Weights of a small mixture-of-experts language model, trained from scratch on English Wikipedia.
Size: 8 layers, width 128, vocabulary 4096.
Experts: 128 experts in each of 4 layers, 144 SwiGLU neurons an expert, 2 picks a token, a softmax router.
Below are experts of layer 2 (counted from 0) of a mixture-of-experts language model. Rows are named down (a neuron's output weights, with its number) and show model dimensions 0-127. Each number is 128 + 32 x the weight over its row's rms, rounded and kept within 0 to 255.
Before each expert's rows: "comes before" lists some tokens at least twice as common just after its tokens as in all text. This comes from a sample of Wikipedia text that the model never trained on. Tokens count by the router's weight.

# expert 125
comes before: " the", " a", " his", " its", " her", " their"
down0 [136 117 141 132 128 149 147 125 153 147 123 145 157 149 135 127  99 103 145 156 167  76  57  99 134 166 116 118 113 151 104  82 133  85 134 106  98  80 137 162 174 100 161 127 117  96  88 148 161 102  59 188 122 113 169 110  79 111  97  69 137 154  82 137 160 137 104 176 151 131 136 196 118 193 187 129  73 170 120 160 145 166  70 118  95 143 130  95  95 157 129 136 133 150 114 169 138 163 128 138  77 154 122 169 157  70 157 129 151 145 122 154  68  96 153 133 161 231 131  76 134 109 137 114  76 141 150  89]
down1 [130 112 139 100 168 161  68 152 150  78  80 142 140 113 130 154 107 133 117 127 128 179  78 133 187 106 173 127 101 157  73 116 116 155 140 110 106 105 184 159 167  94 102 117 156 132  74 101 149 130 143 120 130 156  85 129 131  92 129 127 173 109 107 172 107 131 148 100  55 122 164  91 119 122  75 105 156 128 176 207  95 136  92 149 182 146  86  91 176 109  93  92 143 175 115  94 164 151 161  84 162 137 118 111 157 132 169 152 195 193 114 103 139 133  52 125 122 132 184  74 134 140 144 115 170 133 166 107]

# expert 64
comes before: ",", "\n", " (", "ile", "a", "o"
down0 [148 186 183 150 145  93 122 117 130  89 174  95 161  85 123 139 156 136  96 183 102 126 115 201 159 147 160  68  92 156 104 156  54 137 112  97 142 174 129 134 120  90 170  72 101 124 158 148 177  87 171 140 110  64 111 123 136 158 101 132 119  64  84 161 143 173 101 137 145 138 163 137  88  81 145 141  69 175  86  80 160  96 129  98 115 134 182 158 131 108 128 127  91 122  91  60 158 115 118 104  90 150 104 150 121 113 144  69 154 142 114 135 120 121 174 115 188 146 110 146  98  75  98 156 156 138 137 118]
down1 [154 139 133  54 101  84 162  95 130 141 144 111 128 144  92 139 138 129 192  82 124 120 114 160 179 127 188 107 115 175 119 113 141  85 121  96 162 103 114 163  99 133 121 161 159 111  80  71 179 162 158  66 117  99 162  94 105 151  95  90 182 126 113 190 155 153  94 154 102 102 112 135 109 140 153 113 135 151 186 156 103 115 124 133 144 147 127 172 100 145 110 144 135 121 120 113 178 164 114 129  92 189 101 180 141 123  52 123 116  90 170 123 147  93 134 146  91 141 131 119   0 113 108 141 151  86 113 133]

# expert 110
comes before: " ", " who", " American", " N", " S", " \""
down0 [175 122 142 168  80 161 167 137 172 107 105  56 102 100 123 179 144 131 147 154 138 100  78 121 100 143 120 171 100 143 174  93 113 132 120 158 139 101 115 147 141 102 118 145 132 140 184  85  49 100 137 101 148 136 137  66 122 129 129 151 144 113 120  93 152 171 134 108 139 136 131  64 132 167 123  99  85 101 119 151 177 123  92 103 146 148 160  91 190 167  95 119 164 129 159 109 107 140  87  53 104 109 157  89 146 136 186 109  97 194 185 163 139  74  95 161 122 151  48 157 140 120 183 116 161 174 144 143]
down1 [ 87 137 154 183 199 104 154 119 101 137  98 130 135  97 137 157 137 105 135 178  66 126  88 146 127 143  89 119 132 138  65 105  96 165 130 128 163  89  56 150 153 103 136 201 103 167 171 103 131 150 129  98 145 139  90  94 194 168 155 155  78 164 139  93 190 119 136 140 136 148 151 168  80 107 125 170 136 171 205 132 128 166 101 153 144 189  95 114 111 145 114 198 103 155  94  77 106 166 116 174 118 141 121 139 124 104 139 154 108 103 131 137 139  69 110 113 147  74 108 110 168 167 144 111 106 149  81 160]

# expert 65
comes before: "9", "8", "1", "7", "0", "6"
down0 [ 77 191 172 187 105 150 132  79 129  52 123 115 119  78 115 139  71 111 169  85  65 112 122 126 137  86 199  87 142  82 110 128 177  80 169 121  95 138 120  91  95  91 140 127 172 153 133  98 138 129 115 123 105  95 115 163 117 139  94 110 125 120 174 132 113 170 101 128  75 124 126  82 106 175 140 117 138 165 127 108 119 126 126 195 148 116 144 126  54 119 100 116 154 111  69 100 126  91 143 153 159 120 118 160  82 183 139 175 130 116 173 153 135  98  76 135 142 101 146  98 100 137 193 183 103 137  81 100]
down1 [117 122 115 174 104 123 112 126 123 115  84 140 121 115 170 171 137 135  76 101  82 108 171 147 180 129 103  96 101 102 166 144  79 132 158 130 132 135 147 148 120 113 119 148 112 154 139  94 121 170 151 187 167 131 137  82 118 136 142 113 168 128 107 116 146  85 119 156 138  80  85 131  67 136  99 111 159  94 103 115 103  96 171 129 124 146 156 112 184 152 172 177 111 174 110 136 143  96 126 185 119 144  54 119 110 128  90 149 176 205  13 173 127 137 154 103 180  82  56 152 180 121 113  96  79 101 127 100]

# expert 71
comes before: " the", " a", " his", " S", " T", " L"
down0 [137 137 135 128 150 192 125  80 113 106 104 182  40 146  89  92 175 123 104 113 102 182 138  96 176 140  97 113 121 153 189 178  89 130 161 114 145 136 168  89 153 121 131  84  93 124 143 115 195 173  60 115 140 186 130 134 106 185 161 142 126 154  93 121 118  84 128 219  79 120 157 140 145 135 148  95 145 126 168  68 121 109  95 185 167 137 124 125 150  99 160  77 154 130 159 159  83 145 125 139  82 132 123 149 118 137 100 100 185 117 100 118  84 165  94 163 113 168 113 133 145 112 127 173  99  97 122 139]
down1 [109 114 147  64  82 129 161  58  84 138 156 133 136 140 128  71 185 115 127  96 150 123 135  82 102 161 131 135  89 199 119 149 168 107 154 114 105 179  87  81 122 120 117 155  87 150  44 148 147 150 112 127 157 114 210 172 152 160 103 126  71  67  77  99 114 127 123 150  97 164 130 142 127 173 153 164 102 138 134 180 153 146 105 134 130  99 175 185 181 111 114 163 179 120 168  88 192 129 148  81 124  97 125 140 118 112 124 119 113 152 154 157 114 175 126 134 139 142  84 167 102 141 118  98 104 117  76 101]

# expert 106
comes before: "6", "5", "0", "7", "3", "4"
down0 [112 114 157 105 111 195  69 146 114 104 104 131 136 173 216 151 125 121 171 112 147 150 136 119 147 142 129 121 127  94 110 138  98 143 192 144 139 163  95 140  68  71 106 168  86 105 116  78 114 153 118  54 140 115 129 111  40 136 145 114 166 158 162 185  96 114 126 175 100 129 101 120 144  82 154 174 130 145 129  51 111  93  89  86 144 137  81  72 102 116 153 151 176 124 113 135 155 132 108 129 150 122 186 126  87 130  43 148 106  95 102 160 151  85  90 159 134 109 180  98 127 126 119 131 100 122 158 134]
down1 [100  96  66  98 131 111  75  97 112 159  94  86 173 139 187 162  97 144 116 150 127 137  87 107 123 120 153 114 125 137 175 111 129 105 144  94  92 122 200 138 100 153 120 120  78 165  80 100 123  90 127 130 127 107 170 149  55 119 129 100 141 127  98 161 155 150 143  85  84 120 116 150 151  98  92 126  64 148 178 146  78  87  64 146 159 119 200 131 117 118 117  59  52 128 157 145 134 184 107 125 110 194 164 159 129 156 103 121 113 142 117 132 103 116 121 138 126  62 215 118 146 128  85 143 130 133 112 165]

# expert 72
comes before: " the", " a", " as", " well", " an", " \""
down0 [140  52 131  71 149 176 139 162 100 133 108 134 129 133 100 184 113 147 129 130 118 145 122 132  99 106 105 130 148 174 160 119 119 110 139 133 174 131 178 127 103  71 108 128 152 136 107 104 140  44 153 125 167 112  98 144 107 110 151 143 121 166 184 156 110 109 128  80 105 144 154 106  83 121 157 138 212  79  86 233 147  92 107  85 130 122 124 147 127 157 132 126 167 150 115 107 140 123 122 129 138  66 141 155 213 105 117 128 208 129 118 120  96 118  83 153  86 124 175 164 177 149 132 101 175 173 117  74]
down1 [143 106 113 168  67 153  22 156 122 119 136  80  47 160 122 109 153  93 147 201 143 140 187 136 115 169 101 122 116  81 106 164 153  81 143 147  42 107 110 111 148 149 165 138 171 155 125 121 117 178  95 143 111 192 126  95 163 152 190 100 143  69 126  78 141 110 123  97 153 126 112 131 127 106 176 138  96 111 130 150 160 133 122  71 110 117 138 128 107 126 177 135 130 169 147 169 146  97 110 171 130 166 138 128 116 126 153 155 109 170 114 108 179 169 141 122 133 155 119 140  94 118  93 135 157  57 114 181]

# expert 17
comes before: "1", "0", "2", "9", "8", "7"
down2 [148 123 115 153 143 133  88 115 110 146 118 126 115 144 138 154 129 134 184 149 122  92 105  68 119 145 125 162 188 156 169 122 121 143 120 181 105 206 119 112 158 138 134 102 123 149 124 122 118 111 143 118  97 128 114 151  46 114 155 228 133 133 151 129 112  63 128 115 151  99  82  97 128 142 142 128  76 109  98  93 139 119 175 161 127 148 161 116 161 138 102 171  86 204 132 108  92 166 233 186 147 170 179 143  67 102 173 117 121 130 134 138  49 118 182 101 143 127 118 112 147 100 132 163 131 122  86 157]
down3 [145 141 182 153 101 130 140 123 115 178 154 139 103 200 148 145  91  97 141 125 156  97 115 163 165 130  98 155 133 129 134 119 110 150 109 136  95 121 166  84 126 190 152 133 125 109 145 113 104 147 106 138 105 112 114  98 110 187 135 109  91  99  96 121 145 106 180  92 212 104  59 159 140 137 200 156 137 100 127 124 127 167 168 122 165 112 100 130 165 152 126 173 136 128 152  64  83 124  53  94 182 115 164 116  95 150 111 185 149  93 101  73 108 185 165 140  54 152 188 101  92 153 109 176 146 128 111 167]